python train.py --n_layer=12 --d_model=96 --n_experts=32 --experts_per_token=1 --d_expert=128 --d_shared_expert=0 --activation="swiglu" --moe_layers=[1, 2, 3, 4, 5, 6, 7, 8, 9, 10, 11] --router_score="softmax" --normalize_top_k=false --routed_scale=5.66 --balance_loss=0.00919 --balance_bias=false --router_bias=true --init_std_router=0.0392 --lr_router=0.00135 --n_head=3 --n_kv_head=3 --head_dim=32 --vocab_size=11722 --norm="rmsnorm" --norm_place="pre" --norm_eps=1e-05 --positions="rope" --rope_base=10000.0 --rope_fraction=0.75 --qk_norm=false --attn_scale=0.177 --tie_embeddings=false --parallel_block=false --init="normal" --init_std_qkv=0.051 --init_std_o=0.0104 --init_std_up=0.051 --init_std_down=0.0104 --optimizer="soap_variant" --lr=0.00309 --beta1=0.95 --beta2=0.99 --weight_decay=0.027 --lr_head=0.00666 --warmup_steps=200 --schedule="wsd" --decay_fraction=1.0 --decay_shape="linear" --final_lr_fraction=0.0 --batch_tokens=[16384, 32768, 49152] --seq_len=512 --doc_mask=true --train_tokens=317800000 --steps=9757 --dataset="wikipedia_en"
Below are experts of layer 5 (counted from 0) of a mixture-of-experts language model. Rows are named gate (a neuron's input weights, with its number), up (a neuron's input weights, with its number), down (a neuron's output weights, with its number) and show model dimensions 0-95. Each number is 50 + 10 x the weight over its row's rms, rounded and kept within 0 to 99.
Before each expert's rows: "comes before" lists some tokens at least twice as common just after its tokens as in all text. This comes from a sample of Wikipedia text that the model never trained on. Tokens count by the router's weight.

# expert 14
comes before: " |", ",", ";", " (", "–", "'s"
gate0:49 51 60 65 42 45 56 49 58 63 43 67 46 41 49 50 51 22 60 51 55 54 53 67 53 38 53 58 40 49 45 54 64 33 41 39 45 54 28 39 55 52 45 64 50 60 43 50 49 54 43 46 62 48 26 43 60 58 40 65 57 66 63 53 40 65 70 62 50 62 56 60 51 51 52 54 45 74 63 47 61 51 52 47 54 40 61 63 54 54 25 40 55 44 57 49
up0:67 53 51 48 50 58 41 57 53 41 58 40 41 50 47 45 64 67 35 50 60 49 46 24 59 42 22 54 48 63 60 50 58 39 54 57 52 57 55 64 54 45 42 53 34 62 51 42 40 40 51 39 51 46 61 43 37 44 41 40 47 64 43 83 56 48 39 53 56 42 55 63 57 56 64 51 53 54 40 48 55 47 58 55 63 52 72 48 66 46 38 64 65 63 53 48
down0:54 42 54 55 56 48 68 53 50 53 55 40 42 30 52 54 32 36 34 62 62 65 42 65 48 63 62 58 45 45 54 63 37 58 54 44 44 36 69 49 53 58 60 46 50 34 40 54 57 59 54 74 71 43 55 50 45 48 58 55 64 46 50 26 53 57 45 52 50 68 68 47 66 66 58 49 53 65 53 52 42 63 52 54 44 45 57 33 51 66 57 53 51 57 38 54

# expert 22
comes before: ":", "-", "|", "\n", "==", " /"
gate2:37 42 41 49 52 47 64 57 42 50 45 41 41 44 53 47 56 50 50 64 67 43 52 50 56 44 53 70 44 57 56 58 39 43 65 51 51 71 50 37 43 37 43 51 54 42 54 43 55 65 37 33 62 45 31 46 28 60 59 66 77 49 52 63 46 38 56 64 61 57 57 63 61 46 54 32 54 54 49 28 38 58 62 41 56 51 52 43 54 49 54 56 51 30 52 59
up2:75 39 64 42 57 29 49 52 46 49 50 53 51 52 33 61 40 71 54 42 58 55 34 50 48 54 48 56 33 50 52 56 65 40 56 52 36 42 46 61 55 45 54 67 48 54 33 51 54 53 48 58 61 50 45 50 59 35 49 60 54 62 54 59 57 44 52 53 37 58 35 58 61 50 39 63 24 47 47 39 36 34 50 48 51 48 55 29 49 57 49 63 55 59 73 69
down2:62 51 42 23 66 46 42 35 58 55 32 51 45 49 40 60 49 49 42 53 67 63 38 48 48 44 44 40 51 38 39 32 39 54 53 47 40 47 40 43 48 45 48 57 53 61 34 42 50 63 79 23 52 51 44 43 49 50 62 57 37 55 55 49 56 49 46 41 37 51 27 68 38 43 56 48 46 47 68 44 46 37 45 47 53 37 64 40 57 47 54 45 35 47 41 45

# expert 21
comes before: "\n", "==", "|", "===", "The", "-"
gate2:51 56 59 47 33 50 50 52 65 52 46 73 65 36 52 44 33 60 27 48 41 40 52 34 67 37 64 53 46 52 48 53 42 34 65 64 55 41 54 64 57 43 50 47 64 59 50 39 56 42 49 64 41 52 53 41 37 65 59 51 42 74 43 57 66 48 52 47 51 48 56 44 57 40 58 60 36 42 55 45 56 63 52 59 38 54 54 46 47 38 69 72 53 47 57 40
up2:51 61 43 62 54 62 37 56 55 40 53 46 61 39 56 56 65 57 37 33 37 39 54 28 62 39 56 38 42 53 40 45 46 36 55 59 63 57 69 48 42 61 55 51 60 62 58 64 52 46 47 45 53 57 52 37 46 46 52 44 55 56 30 59 35 69 42 56 46 64 40 57 42 61 55 54 47 47 50 50 39 54 43 49 46 56 43 45 39 56 37 85 34 40 58 66
down2:54 40 28 32 54 46 59 29 46 53 37 37 55 54 48 44 45 38 70 52 55 56 50 46 36 46 30 38 49 57 36 32 44 68 26 48 58 50 62 65 40 55 35 50 45 56 33 56 38 50 44 57 58 38 63 46 50 63 40 27 61 47 56 53 35 52 32 64 52 56 58 54 49 54 46 43 42 44 59 52 41 53 51 57 44 47 50 55 42 44 48 43 66 33 53 54

# expert 9
comes before: " of", ".", " was", ",", " in", " is"
gate1:44 46 46 37 59 39 48 56 53 62 49 34 57 63 52 41 62 58 78 62 31 66 60 46 35 61 58 48 67 50 42 50 40 46 39 28 53 58 66 47 40 40 50 42 73 49 47 42 49 50 55 47 46 59 55 45 40 52 37 46 49 62 54 46 59 39 46 41 60 41 51 45 47 50 40 41 56 52 46 68 49 35 68 47 64 51 51 56 59 52 57 21 57 41 61 44
up1:69 41 42 46 62 60 57 50 49 49 48 54 42 23 55 41 63 43 47 47 64 36 57 44 42 30 72 46 50 45 69 52 49 39 42 51 41 50 46 53 40 30 34 50 56 61 49 65 52 53 62 53 53 49 28 50 38 77 45 48 47 62 41 65 62 43 46 59 49 51 50 43 47 30 53 63 38 60 39 43 44 41 55 52 45 47 60 63 44 41 60 48 47 58 46 35
down1:64 70 53 49 46 50 51 56 47 54 69 53 34 29 51 43 35 46 59 32 56 17 59 51 52 67 51 44 51 59 45 25 39 38 61 66 46 52 54 39 63 56 37 49 49 60 44 65 55 66 48 54 59 61 63 50 43 59 45 35 51 52 47 47 56 54 43 45 48 52 54 50 52 32 53 52 66 52 36 48 52 60 48 53 51 44 58 42 42 54 50 61 45 58 29 66

# expert 18
comes before: "\n", " |", "-", "6", "0", "4"
gate0:40 36 40 28 41 45 31 53 64 57 49 67 44 55 61 36 43 59 70 57 59 50 46 59 42 77 52 46 56 40 54 64 53 36 46 48 30 49 33 66 40 45 46 47 49 58 35 41 44 53 50 43 36 40 42 42 34 44 64 61 53 44 56 25 46 45 54 48 46 44 62 37 52 46 37 34 64 59 52 52 41 46 61 50 51 45 43 58 53 62 45 46 56 52 38 46
up0:69 59 47 39 46 71 42 53 47 57 69 41 54 58 64 41 39 51 48 67 38 50 50 39 65 45 47 42 40 60 55 45 40 53 51 45 36 56 63 55 71 53 43 60 34 53 55 41 44 48 34 58 53 40 52 57 34 51 41 49 43 30 58 35 58 45 38 62 66 56 59 62 43 45 66 43 41 56 27 56 44 52 42 71 52 33 47 57 37 58 45 49 49 41 61 45
down0:36 42 45 43 32 32 49 46 42 52 48 54 48 55 55 37 45 20 55 46 69 57 44 62 38 43 76 74 41 42 43 41 50 58 54 46 53 37 44 46 47 61 38 47 51 50 53 42 54 56 53 47 47 61 62 49 51 28 54 57 40 50 49 60 69 48 47 52 46 48 46 47 56 59 53 62 49 41 59 65 43 70 56 53 33 39 48 58 50 29 69 59 52 51 64 60

# expert 7
comes before: " |", "–", ";", ")", "}", "%"
gate2:29 16 30 56 37 42 50 56 54 57 36 44 63 39 47 55 56 61 69 49 52 51 42 60 47 34 64 50 45 51 68 52 55 55 48 56 49 56 67 55 52 44 56 54 63 53 58 38 68 66 53 41 41 46 44 52 47 45 55 48 26 43 50 65 53 36 63 53 53 37 56 50 61 57 45 48 44 73 55 70 48 44 38 57 56 50 58 47 46 56 43 38 57 44 54 60
up2:48 61 44 61 35 37 49 47 68 52 30 48 51 55 48 46 49 40 51 58 44 73 65 46 29 59 50 60 64 40 54 30 41 48 51 48 68 52 48 50 39 64 53 50 45 54 35 61 50 46 68 67 45 41 50 50 57 53 55 45 47 37 36 41 56 41 39 51 59 59 72 57 32 33 51 55 39 42 40 43 48 47 55 39 31 61 49 64 57 59 46 47 42 46 50 31
down2:34 46 34 49 32 48 49 49 50 53 43 56 55 56 41 41 41 51 44 58 82 55 45 50 33 51 35 60 43 63 76 66 66 59 47 37 42 50 53 48 48 45 56 34 55 53 32 45 53 46 61 58 62 40 34 39 57 60 56 52 57 54 53 53 58 51 49 56 38 64 40 59 62 50 36 59 43 65 40 56 42 36 41 53 43 37 69 45 63 38 65 56 55 50 56 53

# expert 31
comes before: ",", ".", " in", " of", " and", " to"
gate1:36 51 37 54 42 61 51 65 64 44 48 54 59 55 58 50 59 65 45 38 43 50 60 46 74 50 55 47 27 47 49 38 62 43 69 68 52 42 59 45 58 75 46 53 44 46 71 38 40 40 60 52 46 59 57 48 49 49 51 70 61 48 59 49 51 51 56 45 52 48 42 44 26 42 43 35 30 58 42 43 65 60 32 57 42 51 48 61 50 54 50 56 51 54 49 32
up1:56 63 38 65 39 54 56 42 45 43 52 42 55 40 51 53 50 62 40 42 47 60 61 41 67 49 47 44 39 51 56 48 48 54 71 69 52 45 62 42 47 62 51 44 35 33 73 47 44 36 46 60 54 53 77 49 39 31 46 72 53 49 50 51 60 41 44 48 50 54 55 42 42 43 47 59 34 53 49 40 80 41 30 53 47 45 50 53 58 43 58 65 50 38 38 48
down1:41 49 38 31 51 54 49 46 58 54 50 43 52 37 42 38 46 42 40 29 48 50 40 64 51 55 47 46 43 44 46 49 56 52 44 37 43 56 52 38 47 52 40 57 59 42 33 38 48 46 36 58 44 38 63 52 67 69 41 30 38 65 67 68 63 38 66 42 73 59 25 61 48 55 43 41 47 42 49 62 67 53 39 52 39 46 58 54 58 43 63 52 56 48 50 48

# expert 6
comes before: " |", "|", ")", "2", "1", "0"
gate1:49 41 47 47 60 60 51 48 43 44 59 61 46 54 59 34 77 50 68 65 43 76 56 59 41 64 45 52 39 39 60 47 41 44 41 52 34 43 61 34 56 48 51 50 52 51 53 58 45 70 56 41 62 52 49 64 62 59 48 75 45 52 54 41 58 49 52 57 58 65 48 46 38 53 43 49 49 63 47 63 44 56 61 37 49 53 39 23 28 52 46 40 39 50 40 55
up1:40 51 52 49 47 68 56 27 62 51 51 55 48 46 48 55 52 53 62 61 40 66 48 53 46 64 52 38 62 39 49 39 33 45 39 59 63 54 61 60 51 43 51 48 58 56 47 50 67 61 40 35 64 43 43 62 51 60 42 67 58 46 39 36 34 52 32 59 60 48 42 60 51 72 60 48 44 50 56 55 55 30 60 46 54 58 51 54 23 36 60 47 50 50 32 39
down1:51 36 60 39 65 39 55 66 60 48 57 65 66 57 51 68 35 55 40 44 53 53 41 38 48 59 59 47 41 51 51 39 31 50 46 48 59 40 64 64 55 57 32 55 36 31 53 37 51 37 45 63 51 48 40 59 42 61 52 45 40 49 52 36 39 53 62 51 41 52 40 54 55 39 36 43 63 44 53 55 49 37 38 44 28 63 58 29 48 51 56 57 55 71 42 61